From a checkpoint of a small mixture-of-experts model trained on Wikipedia.
Size: 10 layers, width 192, vocabulary 8192, 77.6M parameters.
Experts: 1 pick a token, a softmax router.
Training: a variant of Muon for the experts, 882M tokens, 3363 steps.
Below are experts of layer 6 (counted from 0) of a mixture-of-experts language model. Rows are named down (a neuron's output weights, with its number) and show model dimensions 0-191. Each number is 200 + 40 x the weight over its row's rms, rounded and kept within 0 to 999.
Before each expert's rows: a language model's description of what the expert responds to. This comes from a sample of Wikipedia text that the model never trained on.

# expert 34
It responds to: Opening d or D of words and names after articles or separators, such as desserts, dreams, dwarves, Düsseldorf, Dennis, withdrawal.
down0,223,224,213,237,185,211,159,163,161,265,263,206,168,281,253,203,195,241,197,168,205,248,94,147,153,146,206,237,227,240,328,234,143,242,229,192,260,210,262,217,195,200,303,179,190,149,190,128,198,193,156,200,261,195,222,182,178,202,224,186,177,277,236,202,107,167,226,205,234,211,223,226,210,219,248,160,151,237,192,199,205,171,244,180,165,235,263,158,208,195,188,253,148,210,200,208,215,204,247,178,208,165,239,234,199,260,167,137,223,154,236,198,170,163,154,157,255,199,133,188,109,205,238,184,170,202,111,319,222,211,160,226,234,141,109,139,186,236,179,193,174,208,254,218,225,176,256,153,151,196,171,149,218,199,149,180,166,150,192,158,158,203,246,170,182,235,209,198,214,169,202,172,249,194,191,254,132,200,138,200,165,206,173,229,195,249,231,132,225,190,208,158

# expert 16
It responds to: That, which, who, where, what after reporting verbs or nouns, such as knew that, cautioned that, Office, which.
down0,249,194,150,236,181,235,251,223,183,182,181,244,168,160,185,233,199,242,240,218,263,217,195,248,164,178,205,140,180,231,164,236,206,203,209,139,178,177,124,214,192,214,223,267,179,154,143,230,192,247,207,175,174,200,290,129,157,217,217,200,172,148,155,260,203,173,209,293,213,232,166,228,162,238,226,144,162,160,163,191,180,199,215,194,216,218,145,168,176,218,254,183,197,252,148,200,205,245,217,182,120,257,215,262,280,198,196,165,262,173,162,249,276,276,163,253,176,226,156,210,205,105,144,240,155,219,144,153,99,153,216,194,181,214,159,205,294,121,165,225,192,216,173,297,245,189,156,101,183,172,180,163,242,193,210,203,158,245,208,179,161,226,193,228,223,234,174,277,167,188,185,268,252,210,176,179,140,209,267,206,176,186,167,240,194,194,162,148,245,243,179,222

# expert 1
It responds to: Lone space tokens, mostly in tables after pipes or colons and before digits, such as Matches: 56, age 52, and 57 part-time.
down0,192,203,164,213,271,191,208,276,150,213,206,229,263,222,218,184,170,129,285,289,270,247,220,149,243,167,174,211,199,213,116,283,221,201,150,189,227,222,200,252,176,174,205,220,162,198,224,181,180,100,242,140,246,152,222,212,227,177,166,236,265,157,197,154,218,206,254,185,177,187,211,228,222,218,165,237,198,181,165,162,190,208,237,185,172,149,166,208,234,159,179,246,202,202,116,277,200,138,174,207,151,232,192,212,231,162,199,176,211,143,157,265,139,188,228,258,167,205,177,242,149,243,268,151,193,153,222,273,156,125,139,223,174,241,211,217,155,136,165,161,286,197,226,160,149,195,166,245,179,150,189,158,144,211,211,127,204,144,220,264,236,207,173,253,156,251,138,202,222,172,246,236,201,217,244,228,171,152,195,191,212,164,218,227,250,139,178,191,147,205,278,145

# expert 59
It responds to: A lone lowercase first letter or short prefix starting a word after the, a, and, such as n-ude, t-ributaries, p-ricing, rec, ext.
down0,253,199,224,198,149,196,233,211,178,187,194,262,214,95,214,296,160,171,187,182,283,236,265,211,214,238,222,126,162,199,116,197,167,186,158,204,152,195,264,313,212,192,249,157,212,236,204,195,238,206,257,261,205,191,121,152,167,173,264,163,167,202,179,116,188,178,224,239,136,185,207,159,215,184,215,191,182,150,215,223,144,219,208,200,214,163,195,234,235,186,161,295,175,210,159,240,243,190,225,227,135,282,155,314,249,241,157,175,185,178,258,182,212,213,167,163,176,146,110,165,186,164,234,208,172,223,232,161,165,237,165,271,185,200,251,196,224,190,239,176,239,246,251,242,198,150,236,182,190,214,187,194,225,153,208,233,253,132,134,230,233,202,173,272,185,164,149,203,177,170,195,173,150,193,117,167,224,246,243,178,221,166,229,196,230,161,219,205,210,188,190,123

# expert 20
It responds to: Word-internal pieces such as al, oth, air, alf inside surnames and brand names (Chrysalis, Higinbotham, Rothwell), plus closing brackets and ellipses.
down0,175,208,162,156,194,257,158,111,239,216,210,223,143,191,198,177,210,214,212,196,152,143,258,149,191,268,184,164,241,232,179,220,170,133,202,219,156,181,157,215,255,244,201,259,184,276,291,265,126,155,204,240,217,178,173,184,242,186,232,190,241,178,266,228,182,210,173,199,211,237,170,171,148,128,141,224,209,196,159,236,233,207,238,211,200,207,141,179,196,177,202,124,295,143,230,255,153,127,183,225,238,221,201,146,173,191,223,144,202,178,159,227,159,249,212,217,213,122,208,164,126,272,192,248,135,193,265,198,161,148,140,194,211,176,129,142,206,252,262,226,166,209,152,179,166,244,258,178,240,189,213,212,207,167,216,231,163,229,283,126,141,232,205,167,218,154,278,252,259,225,212,235,275,177,249,253,195,156,170,205,213,197,245,162,181,185,198,235,159,221,246,169

# expert 48
It responds to: The word long and similar adjectives such as low, high, higher, direct, often before -est, -time or a hyphen, plus Jr.
down0,203,276,228,243,221,223,184,177,189,193,141,197,220,227,193,187,181,132,212,217,198,206,139,168,161,185,285,217,206,211,206,192,203,169,181,196,207,168,248,155,167,231,288,233,200,205,151,200,176,201,216,233,248,169,221,175,277,166,221,34,216,140,221,202,229,218,200,263,170,148,168,124,203,190,188,176,206,247,159,184,202,208,212,203,243,149,162,164,188,255,190,192,225,162,192,229,170,196,184,274,230,192,177,143,174,131,132,127,243,153,113,188,287,182,245,157,97,189,181,242,196,141,206,215,219,207,228,184,117,182,254,231,193,180,234,228,125,169,210,142,243,191,120,296,210,225,192,236,257,214,226,201,243,222,198,129,255,185,209,173,142,208,232,169,214,221,233,190,214,167,212,159,266,162,232,216,262,210,163,140,154,180,199,252,252,196,171,294,195,212,217,174

# expert 19
It responds to: First pieces of foreign personal or place names, often in sports tables after pipes, such as Ch-anel, Y-OHO, Andre-i, and Aleks-andar.
down0,193,239,169,208,247,210,204,181,205,206,226,160,189,162,173,181,242,144,309,147,216,222,212,180,176,223,253,164,277,212,298,196,217,215,260,192,175,165,268,235,156,226,250,204,207,186,112,171,235,144,212,235,196,291,208,254,190,206,147,193,211,280,146,150,148,165,221,120,242,153,167,210,211,242,179,296,173,188,210,132,170,146,211,197,213,131,183,232,188,235,231,120,244,157,205,262,280,216,189,196,107,120,189,224,137,227,212,197,146,203,184,170,140,168,255,124,226,224,119,253,215,243,220,234,167,231,252,176,212,178,183,200,209,239,164,244,174,238,197,269,168,164,224,171,196,165,263,282,232,235,151,253,197,181,225,194,236,162,167,158,141,246,227,222,199,177,236,225,152,229,235,169,185,215,183,186,209,256,162,187,233,181,213,239,199,218,193,224,182,139,249,203

# expert 11
It responds to: Capitalized first parts of place names and month names after in or on, such as New (York), San (Francisco), April, January.
down0,196,155,232,207,133,223,143,259,157,185,195,240,167,197,161,153,164,175,192,210,239,185,195,199,172,233,211,250,224,233,205,213,265,250,192,240,198,164,170,215,58,202,212,207,126,233,229,150,224,184,241,216,174,136,207,267,254,236,209,204,192,213,141,237,187,170,178,258,145,253,284,130,188,216,263,183,172,288,174,182,192,189,144,245,189,264,146,169,233,181,227,230,184,139,206,162,191,246,273,236,145,199,246,146,169,161,167,182,250,156,213,180,278,157,183,212,163,180,215,207,146,163,182,157,190,211,195,190,184,177,241,267,187,250,169,187,152,215,242,240,194,242,205,172,289,184,237,130,157,157,218,222,199,165,191,143,239,296,214,230,140,252,135,179,181,120,216,194,222,234,124,168,189,166,133,187,147,232,211,146,136,182,205,169,230,195,253,146,159,221,202,161